python train.py --n_experts=64 --experts_per_token=1 --activation="swiglu" --moe_layers=[1, 2, 3, 4, 5, 6, 7] --balance_loss=0.00033 --init_std_router=0.0325 --norm_eps=1e-06 --tie_embeddings=false --lr=0.000955 --beta1=0.95 --grad_clip=2.0 --batch_tokens=[32768, 65536] --train_tokens=597700000 --steps=12331
Below are experts of layer 5 (counted from 0) of a mixture-of-experts language model. Rows are named router (the router's row for the expert) and show model dimensions 64-127. Each number is 128 + 32 x the weight over its row's rms, rounded and kept within 0 to 255. Numbers have three digits each.
Before each expert's rows: a language model's description of what the expert responds to; "mostly gets" lists some tokens that are sent to it at least half of the time. This comes from a sample of Wikipedia text that the model never trained on.

# expert 52
What it handles: Line breaks and fragments. Line breaks ending infobox or list fields, plus scattered mid-word pieces like Esbjerg, vice, mid-, probability.
mostly gets: "unner", "olit", " mid", " COVID"
router:116115119107110163165119109135176153163112133133125099132108107065116126130137163141205175164077131173153103139134163116155179184127116093109167122147115157107138088126163131182179084128078108

# expert 43
What it handles: Word-start stems. Opening pieces of common nouns after "the" or "a", e.g. "Amendment", "trains", "incidents", "contracts", "temple".
mostly gets: " respons", " struct", " imm", " asp", " char", " invest"
router:153086044129100139146109136180150099131131134090131110131154189102132114150137104096179142165115115117118131170133111121143172134109092101162167112134106189095099118143097117119116108130088109

# expert 11
What it handles: Numeral and word-piece starts. Leading digits of years and numbers in tables and dates (the 2 in 2013, 1 in 1982), plus short mid-word pieces like al, ur, ar.
mostly gets: "ropoda", "Al", "phas"
router:113149112091104168175144132154135079146145161089109101129153151079104108106182139118134103110169136165154109169145164103163151110134138094110201118109080135135095138114151135166119141068142120

# expert 13
What it handles: Place-name prepositions. The words of, in, a comma or from introducing a place name, e.g. "Legislative Assembly of Alberta", "in Argyll", "Denver, Colorado".
mostly gets: " @", " northern", " eastern", " southern", "western", " western"
router:147135066086072184146130098180170141106104119090151123127116132111118086128106126134094085145089112128132148155135106129142180113150122113153122152102103133103130152123097131091125142152096144

# expert 57
What it handles: Table cell starts. Blank cells and first letters of entries in pipe tables, mostly election and result tables, plus word pieces like Oscars, canvas.
mostly gets: "ectic", "Area", "rig", "Location"
router:168120093141111128102117086147118127144117132074112095107163113104118090140119147138172103100096145148087159148172118137134189162101102093140212185142101136111071189160149090129117073098102091

# expert 39
What it handles: Early word pieces. Second or third piece of longer words right after their first syllable: Crimson, manslaughter, autobiographical, extravagance.
mostly gets: "hib", "ranch", "mir", "erc", " birth", " Elevation"
router:111138050114127167146139047134138120130119097138115139088164150166116110170111100126162082148116155121162105157195188098132167147137119071165255168147130178149111085157078163111082118080046090

# expert 5
What it handles: Transitive main verbs. Main verbs and verb endings taking an object or clause, often after a subject or to, such as sees, provides, confirmed, won.
mostly gets: " contains", " provide", " gave", " provides", " gives", " includes"
router:155149085099082141101104153176144124174130100094100103118143135077100069104126106110181121140120155107139087118151152120173138173146116099173093177108118174128168103139094087131127092127126161

# expert 17
What it handles: List and heading markers. Hyphen bullets starting list lines in infoboxes and item lists, plus headings, line breaks, dashes and taxonomy words like Species, Synonyms.
mostly gets: " MPC", "Species", " Synonyms"
router:129104128121161165094089099182121066139113106101175096128096113068115094074138118113168090144098116170157113161134083117138143133126085093121131120142054136128157179078148126151131107155127123

# expert 38
What it handles: Capitalized Latinate prefixes. Opening pieces of Latinate words, often capitalized list or heading words, such as Rel(igion), Qual(itative), Prim, Territ, repe(at).
mostly gets: " Prim", " Territ", " Cur", " Nominated", " Won", " Aut"
router:109087049125059137124058116164161068151116166113092159100132143091141111151151113114156125144105117115118187127124119102172187155123110092165170086136110173129102119139112120110122105142102129

# expert 4
What it handles: Nationality and place adjectives. Demonym and country adjectives or their endings, like American, British, Sri Lankan, Belgian, Greek, often before politician or government, plus States.
mostly gets: " American", " German", " European", " Indian", " Russian", " French"
router:181136099119083158165105106135144148184082171100086107130196144066132134119052161087162119107137107109197150160129094143143130159106090076123124112134108144145118107113135158133092100092083084

# expert 54
What it handles: Section headers and breaks. Line breaks ending paragraphs and the == or === marks closing wiki section headings, such as History ==, Heritage listing ==.
mostly gets: " ==", " ===", " ====", ")===", " =", "|---|---|---|---|---|---|"
router:116108078121108179169110080164147141127134123127077143123121164099142135112114149124179093120096106150153146147138132109116150175124145107136226144134118160162057120120108120124137085149080089

# expert 8
What it handles: Determiners before descriptions. Articles and determiners opening noun phrases, especially appositives or sentence starts, such as the headquarters, a distraught, Another, former.
mostly gets: "The", " Another", " The", " former", " Their", "the"
router:136165021123057176167090107187175105136112093077095160113147110099130118101123117099128058100112105148124194183149080083134163120153131079184099150109104145131196118155110125149091091093079134

# expert 28
What it handles: Capital initial letters. Single capital letter pieces starting a split proper name, mostly places and teams, such as Brands H-atch, V-ermilion, Waldhof.
mostly gets: " V", " Gu", " H", " W", " B", "Á"
router:122104074099072160118088115162135157140129124137130125131125159109139129129099120112124152151134199123118163136097137080086140145136127107140217134162093138131147109174136143135090153156093141

# expert 18
What it handles: Opening parentheses before dates. Opening parentheses after a name or title, usually followed by birth or year ranges, such as (1275-, (born 196, plus years and hyphens.
mostly gets: " (\"", " Died", " (", " "
router:147142088104117125126115109151148100110119084093131099126169124084108102123122167147123127116130126122167167132131140136104145135130123048081180110105106167099142122140107123109116117106061148

# expert 14
What it handles: Word-initial lowercase fragments. Single-letter or short lowercase word-start pieces, mostly verbs in narrative, such as s(ays), s(earches), rele(asing), m, c.
mostly gets: " s", " reve", " inh", " se", " m", " enc"
router:142112056114085157147065131159117109138152151106120145107168141123143148168126129107173135127114160133150192124133110096090161156145104083125209124113142155145091130112128119119104100144087135

# expert 53
What it handles: Field and list-item endings. Final word pieces completing nouns for fields, sports or items in comma lists, such as psych-ology, med-icine, volley-ball, is-lands.
mostly gets: " engineering", " management", "agement", " literature", "ication", " programs"
router:150127060108092153107106103136155097205127106053118151148140150121118103120117150103203111173096125081124150152143116124146159145150145116164194129110078181094104123145111145120092088105051116

# expert 48
What it handles: Relational prepositions and conjunctions. Prepositions and conjunctions linking clauses, especially of, for, after, during, by, in phrases like at the time of, due to, caused by.
mostly gets: " during", " After", "After", " among", " During", " before"
router:130089077124103183131085073213119107080102125071113101099124121064118121121084166106083056127111132126149100155142122150191149158128126097142104128100097111133154087148099096111115100116072135

# expert 42
What it handles: Single vowels in names. Lone vowel or digit pieces inside names and numbers, such as Gaia, Jaguars, Chaos, 100, plus table separator rows.
mostly gets: "La", "|---|---|", " Ka", " %", " Type", "gr"
router:097109078115149128120104087158148119164103094091103167155147136064144085128067149122135131068135168138152146133151141134145179127174100116161162108166107132123128079124148113106126110148129162

# expert 41
What it handles: Paragraph break lines. The second line break of a blank line between paragraphs, usually before a new section heading or a sentence starting On, In, The.
mostly gets: "eption", " According", " Directed", " Dun", " Fle"
router:139129046118098153178097109188117117154107126069105129162126106107118105116086130094116144130116147124140086109129130092139192132154174110128186078143114145128182114074095125127121111137089132

# expert 30
What it handles: Table numbers and syllables. Digits and percent signs in election and sports tables, plus middle syllables of words, such as festivities, Cuernavaca, banjo.
mostly gets: " ±%", " Votes", "imin", "lev", " York", "elt"
router:156118138138101082139104151175099082181121123056144108107145143092131131111086147098197082113130125172084120110123085152164167130123131119160169102119105125133133089117121127135153127123093112

# expert 62
What it handles: Prepositions after verbs. Prepositions following verbs or participles, such as known as, relies on, served in, work on, including.
mostly gets: " as", " on", " include", " becoming", " like", "As"
router:119081080129084154142101081195138113122090111101070141179136111066148086130118144112113080134100172120179095142107147105153167178114136047142100128086075134123148111151114132105105102124084157

# expert 49
What it handles: Prepositions after verbs. Prepositions after verbs or nouns, such as at, by, of, with, e.g. "held at", "songs by", "Professor at Cambridge".
mostly gets: " at", "from", " Occupations", "At", " At", " Occupation"
router:119100067162094158143126090225101112121123076074110114186109121053127078111084147153134123140095170137119102149127140115142162176103106107126108159073119127093147123120114101137131148124067123

# expert 33
What it handles: Word-start fragments, varied. Early syllables inside less common words and names, often before Latin-like endings: Gucci, Moluccas, simultaneously, posthumously.
mostly gets: "See", "rob", "Scientific", "alle", "hys", "orpor"
router:130090141151019140150050146104140089181137153086166164064134092076161082171103102111182109165117129138137141162115143086125168136167124093137148113094086189137093140132081069189108129132107127

# expert 45
What it handles: Infinitive to and modals. Infinitive to after verbs like began, decided, desire, and modals would, could, must, can, before a verb.
mostly gets: " would", " could", " to", " must", " cannot", " should"
router:145137066119123146174082148137143118099111130082107113108137149101124101123058176103123110145131160138127113170133127142146169143179150122142165165138084128123185119124098119129095107116121127

# expert 56
What it handles: Adjective and material endings. Word endings and descriptive words in physical descriptions, especially building materials and colors, such as brick, stone, roof, blue, -ful.
mostly gets: " stone", " roof", " yellow", " blue", "uous", " dark"
router:160132093083049168106088120094168140161105123083134158130126097123131106129124124146170131138133109157143081184129093123132165155157103092119161095108074167119156171170136127117105099086091169

# expert 20
What it handles: Mid-word syllables in names. Inner syllables of foreign names and words, often in tables, plus some odd punctuation, such as Dr-am-an, Yuw-on-o, it-al-ics.
mostly gets: "Bill", "ğ", " Kum", "kh", "oen"
router:106138146091044137160084147169109129163103149127128117160121170118150119119136101121199091075106119115129160117117150124162176135176138072112202074109153136138095100127106102113113117146084118

# expert 46
What it handles: Digits inside numbers. Middle or final digits of years, scores and measurements, plus odd fragments, e.g. 2009, 400m, early 2000s, Year | in tables.
mostly gets: " Binomial", "è", "ă", "ā", "い", "ん"
router:120125074155085176114153107191137159134117177116124177165115089105062142122127098081119109137137118110124110121114112137144199162108146083108186167135131149093152146117107130110152161133162133

# expert 63
What it handles: Words in creative titles. Words inside titles of songs, films, shows and books: Love, You, Dead, Night, The, as in Law & Order, The Lazy Song.
mostly gets: " Love", " Your", " Dead", " You", " Blue", " Night"
router:154150068133114206129110088159170094149130079137173121161135132115093091164132158119128095096124125113130194197148145125102136148131111100160151130167107165103132097185106123117115117141079129

# expert 23
What it handles: Sentence subject pronouns. Pronouns and relatives starting a clause as subject, usually before was, is or had, such as It, he, which, This.
mostly gets: " This", " It", " They", "It", " These", " it"
router:141125088165118141119066116175114099136108104101112149118146142107117148124117152115199110158106171099092132159136121101113143127149143097129216142106139184145130154103067119154131092113109133

# expert 24
What it handles: Word-medial syllable pieces. Short consonant-vowel pieces inside ordinary words, often before endings like -es or -ing, such as shapes, cafeteria, tap, glowing, plus table pipes.
mostly gets: " Animalia", "elop", "urp", "iqu", "sequ", "writ"
router:141096096136063164133093103110171167110121124129114144107148130070098105094140122052143121181105154102149116153102124086170171139136180092134197173088108132102164104188097118143158122189135140

# expert 9
What it handles: Codes in stat tables. Capital-letter pieces of abbreviations and country or track codes inside tables and stat lists, e.g. ATL, BRA, CRO, DEN.
mostly gets: " Clade", "Gls", "USA", " Born", " Running", "UT"
router:133134055145074162165092099144147132134168069115136125126138133096112102135131121105116147187134140170125122129174090156139151160080099048118112144134133158108112167170141155133103123116129130

# expert 32
What it handles: Initial d and consonants. Word-initial consonant pieces, mostly lowercase d, starting nouns after articles, such as d(iamonds), d(itch), D(üsseldorf), G(öran).
mostly gets: " d", " Spouse", " Kat", " D", " Genre", " hyd"
router:132112025137113141129050106154136111148139107084154157145167186145141063155116101101085139112121182095151118138121148111119166146107108112163212129166117172127116099119144126109125166103067114

# expert 10
What it handles: Surname endings. Personal surnames or their final word pieces in names lists, tables and sports draws, such as Thompson, Sidorenko, Cibulková, Miller.
mostly gets: "sson", " Miller", "pson", "ski", " Williams", "inson"
router:163110041123074145144106074137117091163131122038145144140161149072078130099091125081190134152127158128152153190112123109116175129112117100128209130135117163114155120144074087091145110120088128

# expert 26
What it handles: Dates and place endings. Month names in dates and birth lines, prepositions before dates, and US state-name endings, such as July, December, Carolina.
mostly gets: " February", " July", " January", " October", " June", " March"
router:141126075118083125174137129167170122139132134079144143106094140064100138102128122116131150161165107152082125150149195141128121120120097102088145099127093116118110122158130121146143084137056120

# expert 31
What it handles: Capital initial letters. Single capital letters or first pieces starting abbreviations and names, e.g. "(OT)" in game scores, "(EHIS)", "Oettinger", "Fyodor".
mostly gets: " O", " E", " o", " e", " I", "atively"
router:120102096093118134160109077125142083129137142108138122123098101042121102134107147120094134113121150149138125145116137097146124109104137100101167134185081182125121092106144089148141137147112166

# expert 2
What it handles: Given-name and taxon fragments. First names and name pieces beginning list entries of people or species, such as John, David, Isochnus, Namita.
mostly gets: " Edward", " Harry", " Samuel", " Anthony", " John", " Margaret"
router:129140049082065171129116092162139111127102140046140157124117123057090095123117112130181102136104106103152121171120126119126171157171133100120248112093107204093118130143128120107112123099059098

# expert 35
What it handles: Clause-separating commas. Commas and comma-quote combinations ending a phrase, often after dates, numbers or names, such as June 27, 2006 and Foods, Inc.
mostly gets: ",\"", "\",", ","
router:136096082110086177166111151131140095143104099127107141142154100095121121121101144100131016114140148103164086142137120081129162136116145090163108125119121122119154097166115118137105130101062134

# expert 51
What it handles: Superlative endings. Superlative and ordering words or endings: largest, highest, last, first, best, recent, and est pieces inside words like milestone.
mostly gets: " largest", " highest", " Candidate", "est", "iest", " last"
router:159089041136056175108075188151200091190105114107107135128118097128148072112154104135145110122126112119135106167149115093093156160120127091147168126107075173135112156176110087148084132077099127

# expert 60
What it handles: Occupation and role nouns. Occupation nouns and agent endings after names or in credit lists, such as historian, writer, actress, producer, plus colons and pipes in infobox roles.
mostly gets: " historian", " writer", "ologist", "ician", "ographer", " producer"
router:130101055122069164144095112153155151169144088054145164137155098112075117118107120101230119177104160149098134166142114125110193142118106082134164117130066199148125129087119095091106075119079162

# expert 61
What it handles: Mixed word pieces. Letter pieces like c/C starting words ("so-called", "cameo", "Carbine"), plus "See also", "same", "in"; no clear unifying pattern.
mostly gets: " same", " Veg", " See", "ecess"
router:191089058182062150141083091119131104173068104100097136136120133080152141107076056113077139131162132127091158092142162108142155126158119112114181115125115128115123109142079128145126075117081135

# expert 6
What it handles: Entertainment names and charts. Word pieces of performer, film and album names, plus words and numbers in music chart, cast and date tables, such as Billboard, Method Man, Day.
mostly gets: " Billboard", "sq", "iew", " Best", "Part"
router:119129081136096205148102126169110095192135075144136163119136071110113128110136105133153147091119110106134153150178198131149150157151117032177162086121059160121139166145101114128091077117067124

# expert 15
What it handles: Numbers in lists, scores. Digits, dashes and pipes in dates, scores and numbered lists, plus the following in entrant lists: 5-3, 7 September, (12 Q).
mostly gets: "Personal", " pm", "List"
router:168104101134057157128081132150117113157142116102103157110128125101162117097121153129108060096148122086143144132136083113118169150184131074116134108114075141107106148147121087151130116117077150

# expert 36
What it handles: Quoted speech and reviews. Ordinary words inside quotations and first-person speech or critical reviews, such as you, think, know, appreciate, but.
mostly gets: " you", " our", " ...", "...", " think", " know"
router:090116023114076151122069110190118132170093102087125143122155128097094093097097143081157140116133116144122131171136105092136200179127152104119146112122059175137132123141107151099146131160093130

# expert 47
What it handles: Capital initial letters. Single capital letters starting acronyms or names, especially inside parentheses after a spelled-out title, such as (GRETA), (NEC), MTM.
mostly gets: "J", "G", "M", "D", "K", "F"
router:177126110085129121149079103157139125138151131084104080116103114090129131111091173113109136133110141168085206113109088138102162158136134077094140128129086140121086140174147155121091102143095109

# expert 19
What it handles: Mid-word fragments, row starts. Inner word pieces of long words, e.g. "neurobiopsychology", "Chronicle", "Cinematography", plus pipes opening table rows after line breaks.
mostly gets: "yp", "km", "oci", "idi", "text", "orph"
router:137145065101074130113120112181132125083113066055110119140129113119125118086108109131192116152131174104081151134138188121193135127113098085108202146157149101135135118142148130143140075101091115

# expert 34
What it handles: Mid-word and mid-number pieces. Inner word fragments and second halves of split years or numbers, like t-orn-ado, Gu-ine-an, 2-014, plus spaces in tables.
mostly gets: "inem", "Se", "ymn", "mercial"
router:153117069095097162160076109128137144132154130092116119114156141112090174174108176132152067205142082102119125173152170117137186182124101118160182138083095159133145143137203119119189050120113151

# expert 59
What it handles: Plural noun endings. Plural nouns and plural suffixes ending a subject or object, often before a verb or comma, such as cells, troops, murder-ers, compet-itions.
mostly gets: " cells", " authorities", " models", " troops"
router:116091032097066183115087094145168126184133120073126104154141118121101096118103152081204129165110169128132140157140090110095167128130127090114245143139091165138134105114090104132105089135060134

# expert 58
What it handles: Sentence-final periods. Periods, including after quotes or parentheses, ending prose sentences, typically after a noun or year, e.g. in 2020. He....
mostly gets: "\".", ".\"", ").", "."
router:115103068147092158167087086170137105134123100098115155134116156074119066117121143122139095113128139179146132174109147139110166145145127067169248105123108141097141106121101111136142104119052154

# expert 29
What it handles: Coordinating conjunctions. Conjunctions joining phrases or clauses, mostly and, also but, or, while, although, especially, however.
mostly gets: " but", " and", " although", " or", " especially", " though"
router:138107088141075164151077123147156100135128107103115137149168131107129120119058147108147110105131133123109086180120128108089151145146157087192193113103055094092165105128157107169077118125047101

# expert 16
What it handles: List-separating commas. Commas and semicolons separating items in running lists of places, names or attributes, e.g. Polk, Dallas; Madhu, Vidhubala.
mostly gets: "',", " Website", ".,", "),", "\";"
router:171099093124071177147119109143156086146108089106113129137159093086128102125071119111166030103138163117164105136166103069157176122146148095138129125114106137084155101155125139127107111116098137

# expert 0
What it handles: Biographical life verbs. Past-tense and participle verbs of life events after he/was/also, often word-final pieces, such as worked, graduated, moved, born, known, immigrated.
mostly gets: " worked", " graduated", " known", " moved", " returned", " remained"
router:155103066112143133099106095189162136134121047136137190103160118064110146117102143114234156124096152126101153134122138114163139130161114101161116135164079141096150120161142063142077099126129118